config.yaml
n_layer: 13
d_model: 512
n_experts: 4
experts_per_token: 1
d_expert: 736
moe_layers: [1, 3, 5, 7, 9, 11]
router_score: "softmax"
routed_scale: 1.0
optimizer: "muon_variant"
batch_tokens: 131072
steps: 4129
Below are experts of layer 7 (counted from 0) of a mixture-of-experts language model. Rows are named router (the router's row for the expert), up (a neuron's input weights, with its number), down (a neuron's output weights, with its number) and show model dimensions 0-255. Each number is 500 + 25 x the weight over its row's rms, rounded and kept within 0 to 999. Numbers have three digits each.
Before each expert's rows: "gets" lists some tokens that make up at least twice as much of what it gets as of all text; "comes before" lists some tokens at least twice as common just after its tokens as in all text. This comes from a sample of Wikipedia text that the model never trained on. Tokens count by the router's weight.

# expert 0
gets: "\n", " the", " ", "==", " \"", " The"
comes before: "\n", "-", "|", "The", "==", "–"
router:476527481528533509486519512542493481521475460494480483504471495489511495522485500515488487481488533467474439429484514458506497495470465483508471518494496481472521488510535473501436476515496472507492466511492475467506501506524473493504470490515496454506512474510478494498430481483496514519512493504500515494529476497520461498480468503529456500495528450460472481480474484467514491541472519511498508531486448500502490510541540459487515482512551506496505435550451534499508518490466485506479486554495494460544506526453527493522510478507535521473504495502527533451499496492533528514553488494491480493472496518508493497493461536490505505494523527461469496480493498486458498529458541508524491545535510545487533497512477510510475478499456505481500496508532482465494516463525542
up0:503550465514513517503495495447496495506527495492477510491492487494498513513503498485497523494488543514488511523484507490541505505451500463502501540491472515471499473516561488500510561525487506492516503439533539495500506491500519458517543472515471493456485431476499542473471500512531482536505533505514500493512494482554526500512525556518552501486487500514475508541544503458512507495486496541500501510487473513505562515516535483490443522503499489527488512493449437479500496515527500501503455506479441529504505474441468475500494512505513493509489499431494523514493512513458500483484481472500492501487494515475523485555502491499518495492500466509485497474490465516514496452529471484532500537578496508486460528504501496484491495497477480534543509501496549499500469502500506
down0:489498486520553587492506502475494497544518507482457495448508523498506479531522513499416524483542550504501503504501506498482476452507510510508550449499500501493532509496502520475459479493500506486511474481493524503512480498392504493500512476535487508481486459479461508495495500504508483447506481532492506507502533500499500480555483530528506521509503500504499498538456492528492530507495502514520495461494495555502476550496515515500517471475468544501499476509461454519500516498484499519469551528507435439483503404469478536501495531468503499515545492503492499471465499503513493493507511504522520415485470475479484532497505526507492500496521495473491501534483460505506503478504535485512500458494512515491495475548499506478500532517563442506484468404524492515502500485562491
up1:500492502494518421498498522501565538497501486499535509528473465471518531515482496479441503545505525508487502478484515491506529475484501501507497503532516505509546484505504513535499501498564462578512505545504480461500496517490464509468501539503502496497502520500455540472515555495438479496462501475486493466516504499503476511489453482489484486459474502506501535516503467500503481500500514492508473522505505510514479489499520514462469482443493502540519492490498559473524509503502555506515518513504507528480520482514511509479502507535522531490509491501546560471489494524476498504470454504501492521567492474504564498508494493506505510506471506487502500535461509550487463488490502473478493492526502566506563492488544524506512554492460529512474485491494446522506508514486505
down1:524489487498519457506474523496458474490500503505523475463532471523538499517522499513486477480482504441480510572507506509504546541498454506508563516511518516581521495506543491508548503516491517452497520459452504531495530487498534518524506516495495464490490551527504562489534466490502485508497502534521540490502427485547536509507503492512523485516519505465465452490503500497524546490476501520497538494491522518505455486520533515467509504496548523491460514474552482488485482503536500494475510581487532490478486517493484536502511500541505499496488499492468531495508539479490503532495488506515502527503549498492523503510532461488513509503473506538526519519501473511499499485503528501447502501530472516497527570540558523511495496485502465475446485485499527497486503475487466
up2:488439503528512491536514460511476500486495510505490438549549500559477534552493514460423482500481492493491487507500509537517535559491496507500492488451507451477499515459501487473500503511495522500524484502510508486501542507480478521499533493505507474510452515522477530499506507550581479502514551473484530481479514488504505523510504516481518499502503476523479501525497523509516513565489489496498488534507497553462465503501483487549489494492488490512476499502518492477510489477471510518477531493497441518497495469516488518468483497515510502504501478462538513479500510434503561467495489479507479502530500505375483501507495501499584513500482517505491503498500494506513501521577530526473498497463501491463459471521478500507494519514507536500504435537469474559438516501462493
down2:505548574513509504490540503507497533489511544482523542465564523523545528521509496498463498527493498496467484491480509500501514499574500497482506474497522487502472504447476501542499528502504521502508497501523474511530478510511471517500495488516497499453511472529472506487487496473512541498515465496505496484486486521540498513482500499502464508511477564533502515503483521514528559486497533531532502507489555496520491435515507440482513496478500491470506502505490494533478454487485555503614494505458496466509491500494503519503473500458508503528459510497503505501503464477464499493481520510503494500511508488500512504465508501495477455534503501509543561512484499500496526474532493481490496502520400534490489524488485507499457518524489501498500494500510510526562510482487467
up3:485502491530481511511452512508526524507496515499440522535502463494485500483490500511483503485479523479471514505465503499507397530499494505534496543494502519511520492501490500446506460424476458537500478500538498460493499493502505501494506531544481459500543480510497472495494506532533487483529498500492532448453494493484510486540500567520455514558519496499502493466510497518479472518535489519490505482513465502503502491495489496490479509454502507508502543514497503494493512510501452494487556494483535509496506475500518527517504533492506476490509527520509504490481530424491475496500445506505519490488483470415438505485492504463491512494510500476483525504519541491527504503497549556477526507511479527464474513518468481452503444485501498506498500529510510532460489476535503
down3:499465504520501475499513521473454480496514490524438469502507521557498528500475543501491520511499500480518498537503549498501495505507497492550513496478537523520508503496532495494506511509504502540503546499499487527509510494497556494496503502504523508489510525486498501502505503491509532495521506553521529545486530512495479498484496465507485500505563507521478498491497558497503533536503485488524526501502479531501508470468465567494499514529486491499489515495438488486506514480502499493543536481453440478495512502510574498504489505533494509434482493507470494491504490504497480526508491543456469474503490483560519539589481491546501485417503550472481525492509513497481526555494514508519529519505505498501494486480499490504510539551502501511499512471452499491503491509418487
up4:500502489491495460528451500536452444533506453502520503537506502499496501487481450499501509519476487484525509516494514506503454492510515533486584502501479494562500489501467482500507504497509498511522519478504594515462489504426484423518450510512452500559527498475500484447500517511506513485503503519495543494499500500500487490476556484502524515511516504502521490496498435507449481512494523482548493496497492498495506509495520497497467451541498504493499500478531470521504487499513453469514455530523486490501483501505516510480512513492529504503496516441521512500472491451525522459464500465502501500498511526460501503499504553518508530476487471492496500541552487503481491564498464512484511502492514479498499502479503523525451522486482501486498479505499498547501521496500500
down4:513507510498440511491504460518498524493480539541524487503498507533498502509537494522504517525494478467498508541446468471520462497439522482513478498509498493501482465484467493504510495524472484482495498472516512506498498522500522515498521529445497499531481498489449485485502482464510499491515514520498490503555535485504500498510484546519485500505532494523487515499478501522483491558447500529538446498491500502500497526488495520462538491490502453487500531497496530501575491532445536461565552493482504491470542570472520485501450538538499495482485499499525525490524519502452473531502490528496495465509498510501499488525491506500505488511502467498466504574505489510507479517505527462492498489457499500471536511533497491513498500468517495532486462551462505523473503520446458
up5:499466502502450498505469490510476500466490494471475527517551522475522497476521479514526487493477499518442508505529489530482496493556503490510480491504467502501508500502479493560506500515496540513504475484523527499507508501556476511529458473507537555535502508497519541461484514509510502527485497477498509487508514454483480479481468443432468492486506451494484497496471502510481483490498463548504566512499498497477493496524496516436459532500530515548490440505525518518487501518482516527496471588502500488560471448472492488466474502545499500499468483498516466523505507490500501477492457511491492507520501519546478501503501533481493488488497507518508516545556507511530513461549468516530475502502487526476518496502519533484506478522500526523569497498508457482485482484504506
down5:512523535504502494501481520506528549544522542518500499547504506502510517483505469469477447512495497489522513498467513500504521528483509539482487514520500529558534520506505540497501424490457515516508470484474497501456534535498502448504505488463480499512469459536515491492485498497562511491502496521518509539450561477498499517499482483501479512510445509474467484495502442513467524485518508490474499505521540500443493499480516481490534492479478500507483525500470493500508510526553502520493493541492484515493494488540506504528496508513531513499553500499497518469490545479464491475480560501500460439520480511465506489505504465515485495527450539503493487571515522484465486505535550494492469501507496585497517540442509469500504491501561487491492504480545492501492495483510490
up6:490499503503492545514512426517491500461558470468502503473500511489513508497499500511481495458505476514473499507461476510510492509504495454527482527429495500467478487484524489495516496522506517502497558499486469492498498498534521507507495451493460520487511513396493497470500536463497500502475500506493536489494496477484478483537503524482535506539506501512509533491510509520512508498490526495505507473500500507507508450464469480492482498483483500486502519443520509513495497523464515477535499496500505537504558492440499499502502553518462506500514471477505491418490557518500495514519472498542500465500501486489476507500471517496521520467528499500499520500497502519500467483550506462509495496503527499442521513480485486514502490506492500499493499475504507484498513494459526
down6:514522463491491501526567526469504521531457503483498481517498498501494529490467500489518461508525474521530483494494474437531487528503453530495500503505501501486501491508512530507477544504497504507489520479502459566474507524486555498513499489502499505490472490558507507499490504503502540523487468471429497551504508513496473499484500502488566474500528497483498518499478478529547479530516502547522503535486512511483480511508491499495538569560482501479505466499518503486520500483543510515539500501534501482497444504493488518491529503539492548504569484485504467519584492498521491510499498496494500536490524452475495526522512513513440494478503494530475496498492509483529514481481479503499487469459471487479501440519503501460481436492497450496461471489551502484509520519451526
up7:487510471465499483505497484495475505503453475509532511476472473472489496488501488500501528509491510476481502524526418486508499487515499517509502515506498504498499472488514518539502503500516495492515492489495505505465476499504476531493503564509499486441510521575502471502465440518504519503514502504475505509513506511531517482507494505490529499480475505448463528492508418500510487484471496518519518518501488504491486474454511519516468529527487503488532525491497525514490453503518521477560451511506531501473445469474495488486487477509467501512486502544489478510517520502495529477510500497481456503497468505471493532494512501482473482488511503468469500478478481500487452476514449503485506490500512530503497513459485519543500470552499501475512489452525500502462509503493504
down7:524513474510494428501498565537517527493503530476497507425480497475505502449475528493461495491447487529518535515501488504510490482481449515533507546494452505519485467491496511520526521531495511489524513484508460479497507503499464496464483500508509500524465511592472492483481507530497498478508449509504520561500497493511498467491524520506523497505503522487503507494502497504492501485462499489498513477498509499498539494509494468509495504458503490487499496476498505537512444549490536463495498435486512496505478500486520505500515494504515456500500470514498507505521516544520507498530533510477561486502499495479451476494524489466443544483486480493500490499479498486502489488457498463498513497574495507480483501500514505444465490524498494479500568498492488505504540507539501

# expert 1
gets: ".", "s", " (", "\"", ").", "ation"
comes before: ",", ".", " of", " and", " (", " in"
router:477516524487471548461501539490522499482478468579463490523506549513520530509537512487463532528476511523491486483499463502519534504494502519517526463481478477524503525545490539484537504510509499543468538515477488502519467469451495501488520505493498486503518517466511502482485530467491461509525504497478485491508514490536571513495514511524560547507518495504495495532484501460511540488527456476505549531485513516468541493489495520518501504487504489484478522503522502503453498506475497503505539478485535521519510497513500508500521535510503506521525502522454480505461467485528521461491552491509514505428505478492493496501517584474543517532492459496500506477521491461476500502510487509534519502505507504506471501492522502482480501477466473530525474530458511517537495487494505
up0:489484513416520517524498509525498528501449494541532529496512507498557562552533506499506466515504504476528496479489493508455497490542456496491500504514492494529538494575510487504472490443489515504497527492507510501450493532511564512519501491420510496509498495503549518505505493492502526500500463499523549499480497505494490446452555502541497513501514506565489502544513505537503464499482532500492513537491483500510523480496517490503481495495517503480523513525470541520478479509490490444504495507496501474501501529500501486476496501488491486471493508499498486499497505480500508496501530486507492501404475504487475499443474497535505451500508499505512509532452457496516494488513497504490477553552444519510543494485480500497469532469497484500514502516519449458491480487489492
down0:504479508509523520538547504483454497526514499508474473520519529573423501491509538491523499504499493526477471502474492502507481497487502475483513505512578456528500493485485525500521497506492450512467497483494502502526508498482478507504508521565505504523486473541502460489495501448511486522474467514506497524526514480486482520539486572497502500502532473513533449502455520511500552497465462473507493498532470497514468481479511513534534474515504472492492507503533498524495520436462477503500499508506478492515468485433495554503492491456518517507510501500503476487503482518503446501508496501515519531469446528516492509564473515483424503475500468501488471485538485501498495487505522458492505520503490535460425399489476460511502497545492524446546499470532486484538452547495498
up1:471522438503501514473511524511464496525490511516502512485473514511502508507499481563476544495487495513521502503494497496478507481485479484535486538470479501499484491471500569520433524550515509502488534476523464442502496500489537520559495449508502504518487478497438468498456494456524447515502510454499485443444488519522498533476498500502504508509485502447515478497507513472484458484511492495501478502520511440502570439517488505478527503503496457457506500528488470528498480508518476469515499479520547530498508435515495551460515504502480496530511498512495498516481477490481511485473498499533478462501494491489511480515538509492491493455457496503545490523490468465477501534486539475504501499495490499483478511490570546491552512481497500459524520503499484488449489500499518
down1:520536512440547490509501502451483478489489544498496507501513525509465546472500548471512537497525459497557499502502501479523494513462482501480466501510481477523522496513467523489491505525511503509527525555499503516456509493500488502506517503508503484506532505498501502437573506499493571487452504500500487503504505493510516443502472503473487481490479506545508493484499491505497457516512468486521491487497492488524488494523493462467503539502517486508487519496492535514486500490491503540499530502495489486511503519485503491555491463471520529510436530474526504450548502500500501511513501483454498544509502505476500444471494506525518564536491451510527461498503503512542459481503523506499501505500507501528544505501495494519429542517536499483503495541507544497563462498540501
up2:510493520500495534477483489516521484550473484512484494504427506495506513528516529487502503512502507503494501489509487530512517493497567497484498450496510530506501499485464497529548476500489487500502485501512506485502502509505499496498443495481500501517461471501499526518488511494511499486483506462501547530507516499524495508495546487493502500526570519506476516515503443496488501499484487424507591532505497491512507493481496496522470501467462481552503546489500548512477507491519531476499497498494499497505442498465462506494530514514500478464486487509498506455489555568484494510513515520502468495452501526509525466502494500501502470483497516500493480508510506514503486460509479511452480455494490525501524472499468541521493486589500448528508481514524545524471510375473432
down2:505514476530485428510469507568506481495447499501476490492485548521489451497506490463555480509518534495486501456513531500497481503513508494506497546449529551483489493520577457500516505493537457480496491451508516493482503493536481479500503492496504452473533474500496509556475502485506494496508498506504464522505480442501460510526479483556496462483521493540503497525507483488515469559498535467499590506538494529538508471451427512500509523501480475513504516484495501517519485474503461418478513478464502501498491512513513472499500497503522511499500525498551524478489492480506491485525518507504542516507460521489520498477498485513563487497498471494521498532488455535461497488519503494506538508505527524500514532534470525497498520464561500495518529506520497519503517495501490
up3:503503496465475482522490474488485541494491502517500488506487508518549520525490495464501462489468485533470492523460499519478491501520497491505496504473500471500487513499505486495556505543486526562477508513510500498484485534519505467448491534500478485513489503492452499503501499500514563514498528502501501498527485522494518500524485506498496493477514564475499395520523491500507519519530496497485529499500509548485494597473500504495510524500490516499495510512505537544464500503481477509509504501503490467478532498532485521511487493509498502500560456529480456506503480454501500527476513494514470508492489467446542512523501496490499489477500499574520551500570500491533453502492501492505469494511475501516499514475494526434492500504462530501500500506462533477514505453513502
down3:501466528509480497501495472506494504501493530509499482482497511512502485470504501546496446478505464523501507517488499446514461477434509511507515511494501500478527499563465538498510506493483452450516501494502509498486501516488505516467509496470457516528461484492499503448481445511463499477516479447501496496499533478501538512487500494473467410447515500496494501501467556483499497490500549501463537489527501512498471494502511514501449504517525496499498509508526482510495533479498498484467482496530543482501492437495484480481493525520492499474504513526512542522532510504470476508495440494536503501558531469509498424565517511517514525497504526428501497521477503539497484513510458497487506518431498509516487489515516511480514498489482497481502511565444526502510521505487495
up4:531434497440535527470499505496509501499460516502471510527468481501464498488504484490476514484503494498499521506482507514517483505488506497495484502517499548487502560526529505509492531512511508500520509527494530493483515522498502514473505486448504500525470527470484494511478478537496480488501526502501493502492514515528500422507494504522501502500467468500499498518500507488485463490503500501495476488510484498529532503530499499497523512499503536508470503498501553454492459457510512501499521502500498475464499488500535497506501542503500514502495495493475478537514536460539500491501527555504499499493476441507485500507520526497498470491484517501500470499492508501540512531502527498501500467504500468496508504509490539505545558510489436505546515480509511494433457492446500
down4:505544492504462517472525490489493493504491494511471490535491524524501502535497476463496505504501529504507509510505499523495524507495487550476503505442505457530476488511544538449487502483481473494489505458484431520478532503564513496515524467496518444513480486507488476514495441521502513456505500517495465522474511494505541481522491458462496499499477490505460499507515540490542495498492512491514539498505491516548513506509540495494464473454521505500499516500501514517516493513518518490502502470537461466496517511489503469493489481545487482495515481468500499479492494530498491504494532538493486511479534463476488486499487478487533494429512434439429509526514507510486488514540498426495503531500478506529553545488495510520531510474504504525450501523515478506494500496472517
up5:474505503502510498501527497508500519500502502514546496501498455497476480488525490492512498503500506518481526507476495507495481526470487454498510505485551501499571554531521477467506497435507488495533502511505520474487495611502540498505466503469502539492476540508553485524511508465522534489506518501500481512544542500494497478495451487517496456521501455503497498496498500513401510486504516527474499519487527506473489469482499525482480484484474506504478495555496562542468504524517491498499491518509504464484482531500487459488500487502495498487500499502474492513493468509499519545472516492502476530453542549457489457467515505482512526471477520495513497493451502550493501502407490494516445538476468506542505497470525537519512498490487524515459528507515522467477484517499557
down5:482500452499445496510447471503470506507520470511443474504503544510460527505493506485487496495479544497504474516431492512511503515473556494498510488518501501519450494511487545509554460493539470484523470512493480544513505504515518506539495519464533504507468520491517485500502542499490508526489491516545508482497539484502482489493456508493494516501501513458540497468500503490490503500526495497470463523527520502499499480480514488470481474511531490477472459507495565493556472505527510503498452453516496456513540502493513498531466525497498567460515474498490484474506460515490518505463513505501516486472532516514507503500502505510499512504509490494465453518539528495475502463474525525511522512462518462490512507458505539489496504528495543502554434463511468510501499503500454
up6:488492510453471490490484509486550517501488492392507485493491500541498497500504492461524523500514491502497543495533494498514497487489489457499490449517482492480488490542562494500526506525502439515522504500531517500515500465502471495512520521505493457521530486508532480518440503502502502491477496503500511540500478465460569490480516451500537508514500498492548522517491492493527490495519506512498499515480443482485455531491506523477495468483515508479507525504520506510507512512513493469489504509428565491526469498496500497486580489503495490501514475521461495495515513493520503445485500437531494566508501467459491512526556498502517496395513499464499503478511517539516497506506499424502460500503491475504471521494504505536503486469460489508473491511470520532504498478500545
down6:500475499451503489533510490478441492475488495483444506508509525522504485517483501501492517542477495529534493562481526489493485516491493512535497453489527534494553446473518473477500500469523516485505528490487473487505486542482507498515474490530514508502520452500499500489518523494516500476494437514491494498507487502539526486513489538518461475472514468502566455497499499497510476503476500581506539563514506497519443502498544471519472515500497508460435517512538494476502491465508478527500511486500468503513480509542511528508447496498587505511526487523534501467470489533493491484450470483528517508486463509501497505492513489514503547515519500493488490494491495507506505506502518490485511498475484529507485480574495516494494519526469512508499499490486477498439480500500513
up7:456457485509513503500528478505488495503494491482557508467500500511472500502465507463448533479500545514534472504525499514489478515499494509491485519497475493501507437555523500529517566504518499500435496500508520499484504456511500527502494461482515504493503462497505469502547515489511478459525495536502511488514573509456510542454544505525476516490480569562500479504500529500473514502509487530506466437502471549525502494559505516494508521496498515496479479499443463516450473561543482543497462501467515506517492494490551529500505485520517506542493509510500500518528550477478462480512476497502470565498482481507507504441480482510507516497488497501505506575451501399516498522441501519488511498481464493507452496517524495507477528535481501498476468514507518487513531461500544
down7:528499496506519477489509457452524502507518495448467498508482501524539469501506520509475500499547502471506527500501554501490498461490496495495502473445463481471448452496495483513461518482533551497497546495504522522534512536509500463516543488512534447494528509519508503478511458521476500500518530521547499480505473467511511512469505491494495487509504473485527533481497495500469504500496470495515433495491500497489559409467485508510489502479437488512472535477506500495527529512497550513503503525516444500514501498482496503506472519489498448549450546501499442552446481492512540509531507532482514501513488518494497481466470494470502500488453464483500432517496500498503490537535508487515503494467499490490507499442530486480494473502483520496502461450499457505528480469538484

# expert 2
gets: " in", ",", " to", " of", " was", ":"
comes before: " the", " a", "9", ":", "8", " an"
router:460496468487499529498475473483510442505515544470537520474523492529532533493500490482466503470520475494516512521507470503508526438504513550493522511536488530515515550512524512534499520527514497553500473455529484461498478527534561516482508497493489535501495484489503543505510500545516519489522496464485511526459520484476511505480495484485529497532482553511516523500500477546508494491497480534475513499493475495489490526453521457506491500506460474453493500506548479466540449499477478490532502468516500502542526479510488513474501520493472527508479509497510518496516468504515486529436489463483528516533500523532480467532534494473526450484481496485507494511531538527501482506463513446484545504512525455493483487517480501525527487501502501517515499505495454489495543500529468
up0:490497504496477434474504431569522503554440477497497500438467509555468517502493510470538522537499486488498500473530491488512518499507489505523491490484499503460473498473499494500497498480550505509501485433504488501445441520478453493494443522516529489522476527484432476525499474489483477484525495539502458460504493484503475501485504499495453495497485490503469503521511482491496502490538483457487479500508507500598497494513494495492516502521485519488504480535513498505489527489481501500492502462522501513472557530483492506495507511459528565511500479481508468480469505485461521515521533499496503551547517480565495500504497456519501492472515509545489500488535527504487491499490498505491514550474480480482507454503494498543504496505475502491499511529505548499512501536454531
down0:521497512519497518487498518478495502465515542453496501504505503501493511456476518501502506488547496526500508480495508495498503602477513494511520506497496513532509496505463524471519502479494499493475485489507505500522492516445497491566499553511528500481484443500497547504491481512506517481501525493512507510551512533541579501562411456464475553497500500500497478519502487501521500451489503520543499518500550524462493500504415465509480491503474516499537501501486505473449506444507495497515500509484486470485501500511514495519504520500499499507496517518504561449496486513520501525510500513503468480464492521502490540501467519519492496487517494485549491553531425450484500527494493469509490481503516516521473491500493503520508422450552498489520474472468507542503489514465446
up1:486492494492477516499498492483479495515490526522560500534521500496485496524536504502475509478526465530500454506554516507484497500512578516572549490530503534501497547539520516536520492542517478465509487490497525540496550504505517483499519503463538501502533502499500501520528496501484521500506498505486496448576530500502482493488503550485503522498464504503495465519504525503493468504553485493479455524507487510494506497450511504475528471542497521557432493544559486530501498484495495495505564493500502535495519476502500498518487473507484521501501453510506497503473498472505561501512516500541491484491505490476483508439508458504458535507482435502520519484500510495496492458525497506514461502508504505493499491501483502453494505531501483517550503503506477495502530497522479
down1:453501499525473528501509521495431569500485494488485489535507494499466472479465530519476498510475470526448459522431522486494533512477484495547499457493497544513485494477489490468463501498518485511522481498474488473494483488507523500520549509485501533541500501492505519485501499499490503509479474493552495516474505491499494517518480504521515499488443509500500505500547478513527508502474502490492498525466491503497581501484559447529529504524439482497550492529507491491501471493546498499525449506499523518483510460508519542504418534494543476531558514511488494498451504442508481505468500462492531503533425500482516518518502486500505494487598508495496509489446427492507560546534510468499503500486500474510501509512471501506489514474500529505498492505525525496496454489542535
up2:461505512510471499475470516466500448544437496483541491483468506499497494498503503496488459495500515522518480514457492492508523505509484532556490490526470507492503501499517494487519500511497491491509525505502396498521424483515516522560478456499447502507492509475451480501489508496514493492502508492495505497479482498499451493488467494542524519510448517514493505511464470539499520459515431525462486485495497560503550460494501510501530468498504509495540473513502500448505493496476491506492555609526501476466528473532505501520503499500525500465511461504498483521506505494521497535506516496499520543500468488531488490499465504480492500515461476526456547503557507511543508476494516504489503477496469504460453503482481523560500492484544501549517516483525493501553501495558466
down2:493502522488487507496509474479519504533520521487512461499448525435508521503500508498501416469514513502490500495481516500534503504492495481514465499449515487512499473494488500470471488517475458489501497470496494489435543491550496501492478485441450530510500486465518471515495502504486495505506496474494484542524438481507497494499496510499479541508492483513518498479525506462549524537466531490520494492554514496501500556477509498497469511505495525500511501467499496523517509491501484497490511481480516499480546498481463478480491501498531501526476532490491538525497516469515498501477534491478493493495505501502515492525499500483506487480596484486473462505481536505452494482470500501446494497512517504517502480496461522507492539483493531557469510499497471469482512395509507
up3:498500535503481526424485474501499496470517498500463464543492493473502468502500516506475482539473506530531518555501497500486500497520560467479502507558487497504484498510501495502514419527482553496489498511567502517501526511500496511485522521496513524509494500510514457498484532483558521527481495486502498488514499515523499502496505540496545521463527498482546484501452477484502500503503473538476508533492510465501502479508514494500493492489497511464486498489515498501506539512510507500479501515503499510475487508505487540515470493498473468495449489468502431501508509492518496529525513471472516447507470500514491522491476461493492500478492509505492506523503474541512498517495472445504483469502505478496505472491494558550517478459494491490482520554522496548509500537538498
down3:500523502506489516466521507516447487463513555504546503466500493473475463471501475505501498521498510503500506499499476526488498497546502513490465474500522480502497478508505505492536492507487498500524482494468500504473505452499496510508528531499546491519501526447481474495491496520516489467499497468503493491478483496496461475479507541466546502502426521500519518498481501493515516503515509503478480498495516537498525514481466499503502506455465482511502457483571480491516497501509551527511511454482557503512489511463487489508511525478500507486482478502514496540447525477558498540530494476477541441518506500500561516493511563498513498528511462501500514525496500538478506454500480512561516498504550487497511500517506503500487490510501531531522471562497499472513494433501534
up4:436519502491498529491471462502481553526501465493523518503499496500520500489520490485512504477509475444512496507517501521497509460498500517532500483545524492502502462509508487496493456497494504493484535528527500484501487559485476470507496501510476488479470531507474495502534474510524479464513497500461500432496491526493479472462513555456488507524506498500469505489537452496501539474528473500480456496521492500535500507461505538456515494520493534495517522540519502550485454488497473515559478509488509501507502486505514501509491500530473526484533453463504429446500516513496547497487530528490497501506507497489525459502465491490497469530470584491555476497507470501513508512504498495486495510472470500504513510510494561511496504505495513517471489487502484493502504503493516
down4:535496548443527453458553439492493480429517491492510504479500520541473512500481495526516540498514484493454497514555496501470495498459497524489536476480494539497509498486452476515510472526548504488487499492486517515532494495529503407481503488519480487556534498503533529509501499497481459511504493513492503511508503458472503491486499496500476467501505512502528525489504491511489465539480454489525501500478488510466495507494511473526508503500511520492507472572513508504497483505507506463498459496490489501499514485494496497508499490526502501504502499528563505499502489491500471500488502596467512495525493474459499503483500508510489514481504503510482444508491453469479493546481526477548506499470411507479560502517499475492528522512503492510501497501511444544501563474516520
up5:496510473550430495500501513453496484481468503536502530521482496473517560517484505477476516485508493520522500519544496537498462485477535502486489489488494500560490475499481482485501518428515499494500483504503491494528500502522470520513501473428550460440493498492486498527464508527495494537458512488583495517495464498567501527524507493479490491489499507496498490511506505503510502474493510462533516483475507503488449548463512478490507507538500452494487536532482504526479483473506530498481505507529414494503540525497498527517505500496483518545478541524542523530520489477500511533467498505526540506473518499499543467510500486424501490497493475530454498510497535521530463541477502493499545477507500532500497486513498494492510521504513501516509512500502529494483513511490474
down5:504495456528521522516533503442524531505498494502509484506459521442516521479468504480495514513486486484508494523513501503535530518498549485501460507516497505520490465484486501468486397496501508522496500514498492505485526499504568491506496495510518548499500563506499434502486483485468481469494495499503507521507499498524489457496527465495500467488507492493466506536578502504473507472506508497507476488459471513491548498486486485509489509502497465489505512505519499475510540507500478505517502499508516496508459506539571497490509463489491521482506477505526456507483500514515516522554518463482502502458490542509513503501501523495461503511538462492470484500500500500511536540488574548501504483503506518507493482500512471487515492508497504466501499553501473501504493513493540
up6:477494518497516483505499488484501450486461511485490525507495472533472499500487508493465501481530491548500478524506485500506530524491510516510493499507487550488470485526499508480502493485471521529518503448578485488507504503496543498504501561527527503463504488506494563526540528500522523487509498429507466507521532537515525499519504496484497493492486512499532471479495478482513481490575503473509487511499466455513499499497543509509509498483462537457478525503517523497491492514485493509480535479508575543511484504499475514497499492585497507522500482501483507494505490449496476488490490497497486498497495502461493464500502489503500495485565515477471541517497492498503498499448516500455586547461485504503520505532508478512496435476483456521494496535463561482490456499499497
down6:503500511491538566507492495494485529467504501477501492479525454468506515523497464513459496494481454521500483500507510523496499502510500508448490523492478495544503534561471561461493465458486499442449473489454467500495520498476502511493494541432533498488503523502432510473551468524551510530498528476507527503503499494503477495500497514482510482528498510565500453498522532500489466501496494513512508542504498505497504498486514524495521514497579485552525500517536490532500509503516498492520493528504495533486533470452501501517475474479464525506521483511495564532505500494505503514507489509477501491492490504501500453509487530462450496537529445519504538501486513498529478495533493502500522563523563502528462540515485512502457533494501520505479494502486513513536505465504488
up7:410502494439476490494553495500443504494532498510508558513507480499503503485507484539488496503490499497453500507515506489512487463524500499500451500456494498491529500465503493503500493508503497497460498511495485501475492497500496517462525483524540442476498511473536490489441515504545455501503500534501572522501573494507500495470538497525498486534525518526516475494512477507516473496483507483492498490486563526500484512486569498554522492540503500491509507479491523500514500524503505512482525522454501498450482521491512525480508514497536564513546582499498503521466502525531515454452496509525499516510514503477449522487526501481500495513513480503494481500460519508502482514488491503494500470478493482484479497483447514518505500508503481487501498550499487529509506407498492
down7:519567527501536506462432538537572549509503512462512510500460490499459484524493533504526499499538493501502489486527474493484496470500533518536513467538465514521489509443493542507487490522514531505537462500503504493534519499537505506490494521487496524487472461483491501498501499499505483494487552499495523452499500491466499494520502491506488489507481542481546501459531445566510557539474407501530460494413490469493491519502501498488506515508506530493487503498512501426516489505540500512523525506530504512495524499504498530480488520498491536496512514479483480503495533511471504508504501498449483497493500489465501522515474536524515502476496444502555499499510483440491477465514496502555512503548470502451441564474513525475501498501505571517500556489504485500468566493525475